{
  "n_experts": 64,
  "experts_per_token": 2,
  "moe_layers": [2, 3, 4, 5, 6, 7, 8, 9, 10, 11, 12, 13, 14, 15, 16, 17],
  "norm_eps": 1e-05
}
Below are experts of layer 8 (counted from 0) of a mixture-of-experts language model. Rows are named router (the router's row for the expert), gate (a neuron's input weights, with its number), up (a neuron's input weights, with its number) and show model dimensions 320-383. Each number is 500 + 25 x the weight over its row's rms, rounded and kept within 0 to 999. Numbers have three digits each.
After each expert's rows: a language model's description of what the expert responds to. This comes from a sample of Wikipedia text that the model never trained on.

# expert 26
router:530494460496509544491482454543487515515521508488528497482489510493511458481507481517496519505520508527482459492521487499495530505568492467508522522431454551523473495498474473478470503474479490
gate0:541531503503519495484517525472473493496499460483523474479494535514520474516486478536479502489503484532513489504470494519510492534499524551535543467522506511493497501525470483526490483549505497
up0:474478535474506484481457502525448545531511538497493493505502492472495562480468478517490528492504513534511454523475499478489497481482500445491482478472516499513533523515530506536530514434476507
gate1:460524507485494533515469504512491502528477441485504557475511526508498483474503541491490512485496503505476500525456470513501498503510518505501524520516508501516455483513517554475487485484486460
up1:449524471527490490478502499505477485466477504493482454514469514465488483513519509496496498523488496500508521475483459532518563556517490515509478522486475515478466474532504504522476521524487492
gate2:459502518451516498496463485533532536531517533499502450572499516539464499483480519513480533472479465460476512529500497467515516491522487516484460502492507532517514484460431510475493481504503459
up2:480461491466555507489514508490485501517511515531445483493528504530508500462465492474467510479477475494543484504535508433472517485494534547472492492497476484511493514497499479504539489481492498
gate3:507507513426523516531482459512508502536454514515551538538491468485460471506521519505502517510490534493487484455483486502495534525474513497492520499488447493501470452439472487483545458494500460
up3:515512522466460496500527501501531497508470517532491487480443474468492471461527514479507522466467482452524529475503471538472548487505516511511498484504503506509481504487513461486529472501514510
Description: Physical hazards and machines

# expert 52
router:502461552484479508507472515507505536480485501530491496524521489481519454485484497488531536516489503539529459523505496490491463516462511480487502486522463507517513515532551494455484484527513454
gate0:532478504523475460512487498485484541500459451523517485469496530537495505499522509441500504535472482490537483490492536501484487485465525502510480482506509478538469531493495545460485481502538522
up0:493495521474516503501495486545538492519488536509485487511489526472517467477495491464529499516527508487500492524519519523493501537472487530501481448524481496504474487543484470521463452512530464
gate1:527484519523488538496517499530504481504497477527497510526517491523501498493455470462489481536493574519487527496494499496474490518546509484468500515534481480468544471510487477535507512451498488
up1:456510482511510495506519481494503522496512490448525471499480488494502477533513527542496477485489460500508493500527475529494515485470509526523529470495539535512527509464497524505479495512487518
gate2:539478520487490506472476505516521487497495501468514448502512491506508497505480525459538517529467477491499517530531464545512546494493501558493521512546480486486480433501492514508480537431508540
up2:532489542485514508458487476523515505493486491500514476529557513510470489530496486466520506484465452509477547568521491507485463473472490512536434506538496479491496470502478500545470523504502514
gate3:514511507504470514511498507480530461523500472503528484489516470515464484483494521474504498490468468419484499489504515483509485506535458472508466527492567491428483471485506513547547546506503487
up3:495494478455470494502524489503452467504500511482526481535538487522490507515531528468481499505461542485505483511520473497489488548510482480481479528463516516496498527494465489519533513484515504
Description: Racing driver names

# expert 0
router:524496496471504537487535513491492512509497446522454486518504572506485542511506518499512508459502463528498499508521566490499533537556498500493479505488478473509500517503496510503511540514526509
gate0:523487498529474473461511525478499499491535538499504511501472475477461492511516471505502506512503469492543470496500537551504468464491551490500502476518460507505500522523498506511523512502504546
up0:511468513509475510519492513508463504487450477478520485474497523519505474486508510502501474536506533476497486468485463508514561518511502486488467517457527510506497505473513530510514494474486488
gate1:491488499509464477464516507554529543510550478482469531498493515504489528562481516492502513526498513520500458536517506514496527474530485494475493510496489512510536509482502499507553512501533493
up1:506485539492492493462484531533504537539495500497433517508474527463494532458506529501483514506480543556504491503523466490481495479468508494506497510480484477490534490488488460495525489437492538
gate2:486480511452473480501496538524533512527461475456492489517496530476525506555526514513495523474477483508496540523470495478495505538493506526518515467477525489529491471504523478510526501550538490
up2:465505498537513473504466486502504542478514514454456514463501468516513465482498528511457481514461502500505475508465525541477519502466486518501481521508487510515475490495484506509495495525517504
gate3:500470504542450478484523525486509518507464472522490494504456497503527468480522524523474504515523499505549493552489569497416493463497485460500514456482489502564507500504500512527493495491521536
up3:500536512504497521510502485517516527484502511521530513506505528472530449500489514513477504461493516496531482525491496550483543515527504546469470481434483514508505520538480451535481489450499521
Description: Attribution and music releases

# expert 5
router:455479512529508462518487505466511474548544518515497465476469517517478461518485514506529540498475513513516488508541454498534527549487543525511513484494485520496501484459477501518521469486494515
gate0:486488485501506535465494524479479502439512509503523484472523489464511528465493475520499499482455508490467495484517497530476493483464484493539510535494549513494508539494501506541527475487434476
up0:503493472495503482482516511513514507512491494491518476465500501481513468513482496527476529518482510501484477517505468524447528449487495489455471518500520461484492507503517502570519495496430489
gate1:541529529493472519476493485586507494501510459504485507467527515492520495464488519498526510545504528502512484463508505526488448478499511464469478513466503535471522538523485498515490516491513494
up1:489466504503540502515542461493486484458470498513485510551477489532522532521531510494475496481504466518538498500469507501503535490496516534541486487527502476545470483500522469518515483535495512
gate2:470505463484464491449454493476509514545490463473505504505531497497482506505472488496545440499514483502512461518517504499495556533501457468505509515520540453524498454541492547451471526501495491
up2:499483541522472493502476512533474491475508541484534503461486493502490518490503495502465535481492498509477522503468570466458432486496490519474493521500505529447502512481496473543522419500522467
gate3:517489484451479516526448488505491510518506464498503481505489491505501502530527516484476472529498489469493494462477516520512521489532514499527486495516489493555485473510529490484536507552515509
up3:533533523546480491502484513535515502477559488526496499441513504503515497472481484500486493519447552492501486523512462509494466459553493506440517461490464484490528499480462519465496480488513483
Description: Modal verbs, infinitive to

# expert 18
router:491522481485483513463513558486564493472518524483526484484529493512488545520502543497468513546512513448501515537522473478529475460511487518537518478525526459476493459452512508524523524516531514
gate0:489537497538540522483511467508502475504493532469465469499496467553527502525490517489478524473501449484524515476499493470516471525468506484504469482518490528541480482466484501483515459513514489
up0:521493477532475521529510518488516515465471484505547522500524550473499497498472488496502450508502500492497469545490500539461506497512508480482512540468480516504538529526531501515496508490480466
gate1:528492459479531491519478508500524507543499556473529533507495508484487439509503561428500563509489482531503514522471503512487490498507538503480501511491504484517471464483514520462521500501553506
up1:480500497476550467510470480475516522550517496501528518518474482490492501485523573455538534500485496546500520498472512546490500512505561517503467502506501512509512459512501521506569516504520496
gate2:533487527486484513468492478496520530460525500509465450507492534506483543511472551513504491498543480491487512517490510451496475472515501501510507521511480488525496487504489518491538516508480474
up2:544508515482544477469514505522508491492501500494428459510496502477508537505518556529499521496520484496468534521508507509497493516502517508491513465471487503526524510490474529496449491514487484
gate3:517477512495471514497502491474495499476485519500516498480486492506498503502541509512555506525467516513500503485483495524526503537500510488485525467521448538482531485516511511496569525486473503
up3:519513498484513496487491529529499495538544523511504482495488516492445461492482480495523466534500521457487509515546472544511534510512483484513460565470485495544519492523503512488505510511520512
Description: Adverbs and linking prepositions

# expert 11
router:464526485528515499474492493480524464479494519478446538536516517488466525493505552464516511510484515504482512476490502516465528534538488506510498476503488538513474483456518494484505501513473473
gate0:478491524505504554505532464508485504516494511520474576492549501472501509493544532546515500516509507473550448476487474478504524463487527496513474529506499519502482482483520490520499454495520552
up0:545465533511495492454506473556509470478488486516485492536481467475472482515502537528537508468524509451504466476487474512498513546491503512515539450523472476487497449502501463456480474510493464
gate1:478516513525497487542469512500473447487479500502515481505485502506466464517488525496526511475509479498534495512522509445521512495456468483452534527505523522493550520492517514486504514505499478
up1:508521479489481511518477540470541507527493453464466510449506485497463522495458501455513493519478489500482535521512487475463478512532466488491503547490525499513520461522501504471525479497472523
gate2:541541519494493464530504506474502463483486495483512489529487441480483497468475462516523543501508476497528453501519515492495569507481512521504486484508488461442536528503493544512516517505479516
up2:482508455476545555527510505541475550499528526503481515448512527510519494569485479532506493516479525516505545456488496476461464482528495457522508524545505477550445513494501436476481470494503470
gate3:475508539461494497519523489486522534512482510484486502496486528529517489547517532461495500461539522519538475498478548471532523513494499514468518472518501505512495543512485521493453507468491476
up3:474514493488501526521503453491495523519509494500467524503486562521502510524498497472555489499526497521534491505467512491498475548484507510505506481521514524552484478506506507493481521503503504
Description: Word-initial letter pieces

# expert 48
router:507514508461482524453478510481510516501510449500470517440504513513501523499522478453538516480491476545506494466504492449476513514512522487508464536502498506510483533533507531474471477485535516
gate0:494514502500478518457491484515534529495498497499515496506490518524476476524496511489524522484520497520483536470519478490519465467451532520466500510512492473484510495460515460563476492480523527
up0:554478491467516522511490469528498538497475511510507464476485525519508542524515535479491545512503523470463562494452485492486483495513528491527546507474545498513494456507462482582492496495543465
gate1:465537484508452469518476487519511482508509538512520537548523513523514529501478477505494532523463488486498497503473524510528496504513508491520465488518435503486497510506524497510554492497505524
up1:495506487522546498479535513465509529464467467483467498497501511471483486474499478494500504469562522513498515529496465515454516501506507486505479503491504473520512512465495486531441531520516509
gate2:536506495521507487471485511497506504517486494494484499486500492512470531562466460516485521467480484476502511495495485503458526470542495497508532535531521492513489474503524523494561505509512522
up2:525530485497515558529503493497545506520502493478518464498458471497518514550485473458498524498503478507477525489505492529530464486476505501513508480503571525473538469502459483451492526525481511
gate3:515513497547479480492505527498510522476532507508513537474500498463517492442474504473511505489479489455474553507498526496533508473510466454490497481503486532498479496514477471495523485490504503
up3:472492511545501470505496488503520486485477509512502490482492513480501537477534535545521505510507438521541520479471482495522501479519483463496505453458533517514480528471505478491511504502483512
Description: Biology and anatomy description

# expert 31
router:461518542524469484510462484506501446487476508518515505516505503486500502491490484517479496482491479504537514509565477490515480452490481492473514437473513478509513543482466508443505555501486495
gate0:489519513458451506465481502506488490510483535479523486525523517516487470509439455492497516506480567466505499490503502517501486486500517502492472501524451519483433499518482503461556532474487475
up0:488454513475536483545486518540505473513471525508483496456486501545482501523515523484536511517529479509519508519445521492537498502505496514487526513508507525465502473454521512513491481531526514
gate1:475525527504460494512513444480509478506485502542558522501481481535461472483538492498492495497488495499514489498525503494513451499498503467504496469525510514516473505482526543519523520543478466
up1:512485492500515496448496524571461484490502500493461462531493470507519519535516535502464491486511514490476502460458525492506560491458512504498510521480548507554534496518510457475436477491481540
gate2:524536508509488493518460505491500497462488510518508497475478521489499537534510495493478495516521475461502523474481453488514514474520510507502474479477525490461488502491460490511548473486523495
up2:486503484507513521498519499523488476504498474470478539529522497505503452469513524485474465524517519497487482491526512476486519536450438455538552532526484535535512494516479482463457512496513492
gate3:475522478511478490509492527497530498490526499508495476524496522535550498507525454521458498514522509477465504498481485486497531513443521458460517504513495503455555548511523479495510514499494541
up3:503478508505510490483508449521469527526461450504488515507507455484465505511491507475499475468472521511563475517547477487491471522549532525518486511485527461542457464494483497477470471455464490
Description: Foreign name beginnings

# expert 13
router:528548474520481480487509472506476486478478514501535477504497502517503519509533460538474508512496472501501520516474501489470553468510483479498496460517519487519472569536498478505525543508484485
gate0:544482515480422483521488471439519485507542497505515537507495491448438511536524494478523501478457474458482485472498536525500501487534499494473543505473467487479526495477518531462516563464484494
up0:496497523522495524503500474493537530496507494515547498512481452495496424493496503507491490467492482502532521479520501489508466480533502491506551523524422508488530513499486519502479508476496518
gate1:503539514468509518532509538488530474507540511508470536490501516469497511511508486501480510551524532495490525468486502482527486469515525527530550541564518526440491471497486456493517527487540509
up1:489480502510477469512499454531501502504486473487471504511501480527509496472507482504510484467489474511509499497491515495518519545485509500463473510459492489551510527493519533489502452508457493
gate2:561456486498470479445473477520485564532493514481488491518512542462527492480493524492486525510490523492476510480501493490522505486515510535538491481477516527485537546524476511494474531480468489
up2:519460492521480460510454544529494490523470524475487499493541495515494507525476515503502496499492512525502520492509487445478495505482529503460494524442539485509533518521517515494536530535492491
gate3:496538519484553492491491519498512491521486490516527519487510474475460466483520557511479527517496503487502473478471570455527532482525483481499460508531530478472481502490503478512507474515479489
up3:533521474521552482456513503472509509516469473533486513517469473489539489538514519520500498505560515457467509512483567490484491514579484506515466497510544466497489490507474476517498500508523519
Description: Institution and place nouns

# expert 36
router:501492552481525473481484512548447497508537487469526525516538512499531459487518505527538473482515495494514519480534519521544502504493507493534479506510485516452510529534511444489508495461484478
gate0:488510496560477494480493473509486464432486523462489505503504511534475509526484486444488520477513560485492546445494520508492499516497529496511524519474529495501489501470486476521482495494482472
up0:471535525500496519508454488509472463457491589508499503522503545523456480539505509463494559500493523514479529479496522493496481478499551475516493486484499524496505450481472535474492498497481529
gate1:520507503490473527497503475506450537484470514495513460533473492464505478476535533498455501469453512460539538518513520482498458516501465540492506477523493514518468448500477513514538521484484488
up1:482535521509546527491520510468489527501499486487535541520544459471540490504508499523511496505489525483494503538483503517464491506466493546473474527518465529549499465466463491497499509531483489
gate2:459461496454461503491514537466499483543493493508533493501538472470471514489489497498464537518512503489523547460513518521518469483500536474487492490458490541521520493481508467490494494501521508
up2:523494511430486507497454522501513541518518555505518512537496467505480480516437517461489517521499543487533533475568532520554450503525513487482454512491471533498478524503534474513489478464550471
gate3:508500469523476489570509505518476532557494460464547515498533499477481504477489516527462530532522492495519517499518519493490510490500521494527475527519488487507514450515454493514524494509484485
up3:488494553428507486495506473504446457454493534550473520530493566479464486531468495485513522542527555540474500477486490480496496509545502480526514504492513478499500495529468508492511504485487530
Description: Codes and abbreviations in tables

# expert 39
router:511526539485493461504482503461485487505533524464503530529527546516499525513503478508457508539482519490494506468473504521472525522448493507523544464511490538507502485539517549523528492521521549
gate0:510505469469472524495491481485480437473518491515505481535490532423497528542498484530516484558486519495535504478535564505494516501508506475548553498531451551503485502473503489450499543497509495
up0:524508483494518466495492490473510546487515505497505511474498473506512516526446480479497500538478506552510462503529461520474523483503524495454487484499518465477514492510478503528528487469488497
gate1:530490423461511523484508510519524488473512486551490514508508510453486500517508516509498499511519512516530486540496474525525473468552519514503484468539558511563502526481503419491518548519493503
up1:536452498445483492471548476493496482468480491522491485505504555466500509508464483462526473512521502511524517508502501517546472508527497531498503467495532541540506496474504504441532504499536479
gate2:449470507513512504471460472459487451446487544464504523547473492512473508478473501519529469499470514503479503488507506511499511512512496510501497501525488488456450528509516487522520531496492480
up2:526484503499497500517527509513518558492501474516515503468462502504521443491498534493487523516522490505502473500475488516485489488493478528489508512492499517535499497483502524532488499481508501
gate3:477509467535479502480468542508474507517564512528528558554519509479486506504558432513515487476458501474512510543520513486488506508472541509524502506458479529460489508471523482467482469500478530
up3:516527519544485507495477536478517473504541514524505555527505475489529517529546458500508489518482509499515503489492499453480513487484506512498498489458503515467516528454527472476429497499506513
Description: Non-Latin script bytes

# expert 29
router:487527498527514505507479493514462477496509527483476531542474508538480536478480487475486549549469495513519473517499457487500481492476498556512504499500550523476495535521510492517484526523516502
gate0:483532524519465533512481512501489488479528498513498492482465520501471508497512502509476476525466512486441482517528476526501470500494448506509495506551509486503491508562526470506467483480491525
up0:557473462521475488485505496495482516472481509540527554465518475479550491498488470509492490489510476514492522480468504476476479489520505477468534477481514478470510504494533415499485526525468452
gate1:522493536454503467502527482516512499513484479514453466490465533500467533498482507504516532502557499485523512473492523488523471472546542490515516438507504495548505463512434547498496529507542538
up1:520520477461510443530496495502493509491489529462477495500483513477467495526497519532509537470574511502519520457467499510474525504495518479517455503526470521462509486493502472529531488476517556
gate2:505502473490544540485517476514507483458573529505483507518525482499423481514496460553486528482533496467511507490531461500523489485498492515485493446485501493488510505499513486484473515538489543
up2:509520514546492503506527502536504510491503482501508501519515483504489488507541509486511517499505485502528502501498505508485537533531513528455473509518486492456455514468528507474474500464479482
gate3:501486535501461517476556495510484531544506526490532541486463489535536502504472490483468476541522491489473477514471540475507506484502450511481513483531509458525485503482514520552509512476481487
up3:483491530515521530540526493498474535518489498492518474475507511536524483465477480505474445494522496510520481519495547462498528443526431511520489492500527468517498521481488507516509508485500512
Description: Articles and word openings

# expert 25
router:536460554529516464512545492554471533465536491470530496482490511494500482522519519488490495491481498474484476545546445506491483483494511495499540507514472533492523513507537486483472506510493531
gate0:450529541548520497491506455519530516492525523488467519517517503468541544475492483485496518516496529511549522500511480503500502461491511526523448551480502564515508468500489506462514487462489509
up0:492497514521491513475488474490465465531534454511558500486471505460557492532487516508496480476498468520495475466479499481501510511483519486493541494521479558513504497538476504483476466462495439
gate1:506434516480491511513466534499448518501505530506462505480501508508487478515520510543544443495499518500484477512526470508529520516483499490562524511451572494500508533474483481516481483462528508
up1:495504493474509473438497535470524477524561478479490507511500498505539510537505498479494516504456546475529504519538503542505489496467496530501528525509513503504488513478489488524470512500514500
gate2:549495492497502530514480542525516481502486469511501446514469500526533535537475445538509488509494517550464503478499507509479520484492538469532495498519493531516497458493498475495514518483480490
up2:523449520520512501517508439513532503479485528499526461506491503541509516508539481523518494532530506591501431481491522479491478515452465442558495512481466524519532418484490479481505507505498507
gate3:499497459474498518505567479505496504478470463527534523534476538515514476484501516491502458508512525484516454517495538522513521549485529487503496538479506505517477450498515504489498503501461448
up3:504494491517510501533516492478502513506561537528489477532537522523481497520520522510575510461505524528452490515479492516476473499475515490471488479482471516476480517477520504504500556523502494
Description: Asian name syllables

# expert 47
router:504445531529483487479477522481528510505490499530555479498524491517498494508481499531550502507530529555496457505488464485487469485482523487523465492451468486508528506517500451527508516516530508
gate0:495501478517511516475509460457514498499537497494517512476509497513536504482475537450466500499538465492528556428532493492533529487489499458502493510522524518499477469435486507506545497521521487
up0:511516502498544459537486504482490474507482503470485517497539506501484490488482447491511540490468524520508466508515568497495516535497487553481533553504471473500550483549538499490485505478500537
gate1:533506470537486486518508488481512509526504512454506497537500459478487463536492485540514550534473517468477505457493521471520501479511481533471503519525485507479547481463502500504555531497494479
up1:455466465502420535497509498532471477496510497523591478501511525517475485478406525497475491492478501510505497528494499412531497497529486505472532488490486477478526507519513513537477481516479556
gate2:478475492508472508499478518507514516518528525478467472509533474500523468510497486495473529545545545533501484512493494523479489500506515512482509463483505507519493495512506482484491507466501468
up2:461481522504476470481494499504539537509527505530545476488477479483485506532465487496485449542492464479440482480482457532502466506471501504499498454502509543492476573494497500481504528488513469
gate3:447478501484534495484504521499499533532467516480528438470529559505489497503491462503437515522535521497504512522510499476507529518501471555515538528515488476506474496537493487513530485499482546
up3:485513527507494535516501511494528480507493497530540452504467549507517532522482498497501513486514488480492486512532522537479499490479475498539494463488498484481507502498440513521502451472468529
Description: Given names, Tr- starts

# expert 10
router:529504459519466531474529499529588481515549496473509447485478485518523484492496507525517544473527502540462470508498496520463471493512508471458575482511503489551480508505497504514496436490505521
gate0:492548515516510513515519440494505470514495498496496517502460507511474544496532463476491516535528488508488511500500532486508508462494503553514493491505470540501478495523487500508521462458509555
up0:497506513472506529525478542499486475481485467508475482464491517513504454460478539515524481479463465498471530499514499496505485477496500469512499499497529465466489499509505482526483487534463498
gate1:477469493499506516483507521485497478485522555517528512503505495519530484476495507498506488502485515497505473499448517547461514533476520485544476521499532522515505485499469546532501510515475465
up1:480495463494480519485549482499513469470515518502494503529488517518500479450486508536513508532491499490516471530455506546465507506496545482511517500502531514529524493503510483473484516525502490
gate2:484481492521480540509484535512479474471491447475533521472493516549527496515516494551507445530439499480518526536512502479480521481496522518542514494490520451487496501518497484529493482523512502
up2:477483492542467486517494501478481492526458486513534499496452468478496519501492499476492435533486507481510483495466594513470471519501482492455491494523507532485538474453511509481492546528478464
gate3:497494514576470486462516473505517468496515483459515518479541511509494446493491551516478485486435524469481434483580492510463466506541482531483490485517458487521478492492516513498508525485480543
up3:497510504516517530470460523539518523465537496489535511479533510500530478479501481498453533519484476480524535488502483529522519507516482438474488484509453506491441531473464535487483513498492484
Description: Past participle endings

# expert 1
router:525503541521506527458550501516475538478453535499491539484478493456500491478449530468456486482535483498520513473483515507479505531526520469494522509472485518522483496478479532480492522480531464
gate0:549465472530477552434535515481517454525460517483499496498513526549446489487502492478457521501507520483500479502461498527453470470538484496481490526473486504497529498494514482501508481549513530
up0:451536469497499522494535485474482523505497514501435520505520535490523497499533455526432489529485508487478505497496476491526501458517526491480526521479523511442504464502484504515482513508525505
gate1:527454507538499527452455539524474450475514498513514501534537499536518524542458513493482508495517450529498536505474501486477522482449460456505506481483511522475493456484511475495491508496504480
up1:459499514515509489504558465484521534535500468485522491526496470459495483507474515472506494507460497451484488487478493508513501534531524517485535508535496455520488516483499522544471475487478512
gate2:525538491485497473493494472509526541490532520533538515478498514508472513506510479476495564503528501561497471502529485476499461480507487492521507476481491517505451498483539492484497558484513515
up2:504529495485462498473494474497506537546466495486517458491532549506463528520495512496475493507514515507441521458500500490490515521494474522507517470518540504535463499550462476509507493461524446
gate3:517522497496498497516480511480512524556480519495502512484514500492472490507493525439452552488503453471458528480536544479469488483473495530523484507533510483471500500535508514514499482511527530
up3:470470476526497445470515486524485481490514523475496511513507514452490487452474505516500540462500492498563516481517490451511514516523524506555528493506470518507482527489522441547480522483518466
Description: Noun-suffix word pieces

# expert 55
router:524462502468479462503516481432483486508497486458511520521479498509467517511489507501507521502536505532514489425467498503528513449500537533513477424498497532524477545497535470499533430503497525
gate0:482502448497495517467483537506523487481490498512507513485462463531510485507515487522474496536461483511476513525505459543479502493486463506454506489504497483492486455523504485486510457483493460
up0:487453520504499463535518484511524523506537524501482457528507512498526520471477542510483547464514488479518491505477495484534525456489474467509532533534469446487491540475497483547508497508478518
gate1:510468529453523530475498494536534507509504544501494478526537548533491517512462518474491535503516462515511487501497534523491483512489524518480494489507486528531527509484509493531476459507479526
up1:469480493504487503497524485487520517504497532518503536510498510521496484524469487489487534448508469506506471503484489522471515508475477457471486457543516521516517510501528501532559520496504499
gate2:519495532504534444514485506531533520512512499532510462456507515475489527515492531500517506538521489506490524521512510488528501504534488481571494505524523475511475474505479492506481486501514541
up2:483523515573494530461485518504493495501472505500548548499536526511538500487495467494473483471485504528526512493515495467480545499499508517490515519454500499498498524507464501514514540502492485
gate3:492506516540473475493513478504499466552483518517515517508488491493493453546481484497486462481465475533521531463512505479472519508532490496492488468521465482428459515462460517545521527490484490
up3:474497488441536513522502550489491496486515470496510481496519500508511525498473488520461555534525495494481486492519481489496481482489491509471494519500515512549551478536557501506457520516504521
Description: Film and TV genre words

# expert 14
router:525527557441471561505501463474491484530495474507542545502523522485482516467510527520483513474549484519532467519492474512497467485548451498484495490518507531510491454494495513498460519550527514
gate0:522506520526509465507480478487523556516531532543538521525494507499482498519502494551497547493521501479538465484519526498536534491515500547516471508494482498460541506503510518518493531465477555
up0:491464495503510480520462456526502516489492484454531475483509507512514472510503557479491495516478498491463489528475503493502450511497474505481519516527521516482498493548525468502489510490518482
gate1:461522493492480478483502507569444510505494539506521502498480494508534450503511493517477508465485516508522495506493518528532475519531529524480492469463463555509517512486482504502502544462492502
up1:490511510517487465489478494506506485514482520500493507508465513531478516502474513457540535549500476509471491509445538501481473517490537449468553492523540533473468476531506501509487489473499527
gate2:486497524458485519507533502557507495497431553507540513549474501508493471473488526471464532488469509504453500462500557476489527514519560482459490469499516506480495457499479505522530488471512495
up2:504548503507485461523525510504502517525514502473486460535487502496470521525515477494469494516504528547455493472505519489536471554494428480555497523523483516517506511492507489480482538495499535
gate3:495497467468492492467490488515507492522467489551535485475503489479466562519457494544493484510480499470479477475519510488465537490478487492458495493492559459535509488504508489471495520493511457
up3:479495493511501477511555526475523502509475471511535498485508473468440520513456471508472490493520464479476501530449493511467497463480483507500509491514547485475502481515521454543479553520506464
Description: Name-internal word pieces

# expert 17
router:499460517496508464527524496526459500501487476545480489519508520517518469478534510529495521526500475524497489504514506551532470483525512499448485521500524481500511493501507452549511513508505515
gate0:521463506477513512500495523529522542506520488461551531539478495521457484475485473490508514491489476487474524496481509510489488529505502490531540530497550517460532452465523518512553492500492482
up0:533501524552502470479505502485508467493503503533514489478498518501548494467497477463460496519488513442528469539469513528495492463449476515571502506491493513514497505561497468489532461473501502
gate1:493496473513456531495515506511508475522493539489526498504511486499531513509451444514502475487528471505504532486493463484490528511514482504471510509498505489499471462457496482527515492476555499
up1:499490507532486487459532479540524451510503513543470527523501505487509497471522494498511525512545475497516479465472494498534483490475497530448508517519543482497487531479485450525511520472550523
gate2:520485513526499522486528529553498539522455520457507539518512457499544492554472515499464491484500528485482557513552513479516490494523483508505480518523487488496503445490510487477532472478516465
up2:455497476486477469495474480484554470492526491512491483476477527464488517512518495468509484534507478497542436475449477504516512514493545480520532480490493501525509521503489514485479489487512503
gate3:509508479521488540483526493473513502525558476478522520543535527497517524524499492503514531453525466504536497504473472536497519476511504500538496503501508488502480455445460500496508555548521508
up3:441469472531510507500520474523524501514495480514480469483459458498548500498496495531498518519524515491522493482502467505521472562521513491444524488517476506484525498498460512517466467494471519
Description: Name-internal fragments, Mr

# expert 27
router:497516492446509479479506504473512525544497488471511492521515510471481513539478547484492553513528559473479524472489519505543458458538517487482525470503523503508494477553510473492517525512527534
gate0:539471482481525500531505510549475465496522546473494452493508508527508503447522493520471483529447497505517530495488473536510498477549502506491512480501526491512503500477494502489526510489505468
up0:531531535511520487559485525528544498521505529499476448496512484486503514526517506498457437509474492489520517516499498529500476499494498489477499494500514461471461488471490465528487495500480526
gate1:529484531450505495496491475499511498557502501496512487526477514466476509550458543468532536491512521472499488483482528516529533526562526442527494460491479526514488509498510491528509485456488543
up1:485494496493489489501531524511484490482500516448456498515552533575529487537514533466481513485510518453476478529467489493517540510490511487494508520510486512500492490473504502450466488490452502
gate2:447515484538507519476491509485513512519520500524505509541504515468501491512526533527530540515515512523489475506501481472484492513513515477522497513504587487505497483488500501501475492485507505
up2:504517468499524501505502506505532515517516478492462549480482496512526540511476474536472494505502457516481491469490497489493504502487522504473537506469493451490551468531513517526440530525525484
gate3:493490513512517543518544531484512452439522489495511527485505499546548476474530507526505516477495516478550480489525522442475530495504508504513534505481492511484496543514544492501498524492480473
up3:552488471517490495467476516524522535522486511535482490511493489470509488508491479500503477487522494480552502538553468490513526512499529539492465505497480485507531456487499466533501522503525506
Description: Acting and film roles

# expert 9
router:513529540512498524491503507462510509484452516473520522513528479488494504494507528509480474551446521510478460530500492527491473470456478541504482508465495479491491481502533472514525457491471515
gate0:486536485535538523504505465466504538494497490490550518495540465471486502477488538501455529480539490541488474498519498524499538466466529493496503507522510532515524477474507521508533435502522530
up0:504499486515515516521502479478524524491532487474498511523498501491478517459517541486506480469518486509495526500510459541511527485463503433504460521507500536513497502478497544459548463483495476
gate1:470506527510475489491471508485523507485561496493485508537513473478525542471493518462485489496510490452525521489500539485535513500477508536535497507564506519521515487483481491455460543533515465
up1:493500504472492550514490503552466446490472468502480500468495523503492483489478448487493508465502478497490502519531442517464500503481510467508486503485497531460509533528532544517480452475482508
gate2:494477530492498522504491514533455495489475462523534503548531500460439497509488537506477441475487477488481483535495504543500462549492543450503522521492477504496492495515498494498464480490445470
up2:542485492506491503525499514486503537520511527483510520513523522493502496513504504534536478469468518454473512522516515498520531514490526481495531527512503531466464542507502506465481492465488525
gate3:507485508534523509475491546533461472498518495505529501493479468496511506478487521453530519465499477477485489521500490512518539488517532500515494489489519446540468506492498529467520502522565511
up3:490509519497476553468495512512490459510471447519489498498533471477528521509515519514501487531494501498511501515527507561517529480492515475512497459532536473521457497493500522518503519535543530
Description: Arabic, Islamic, political names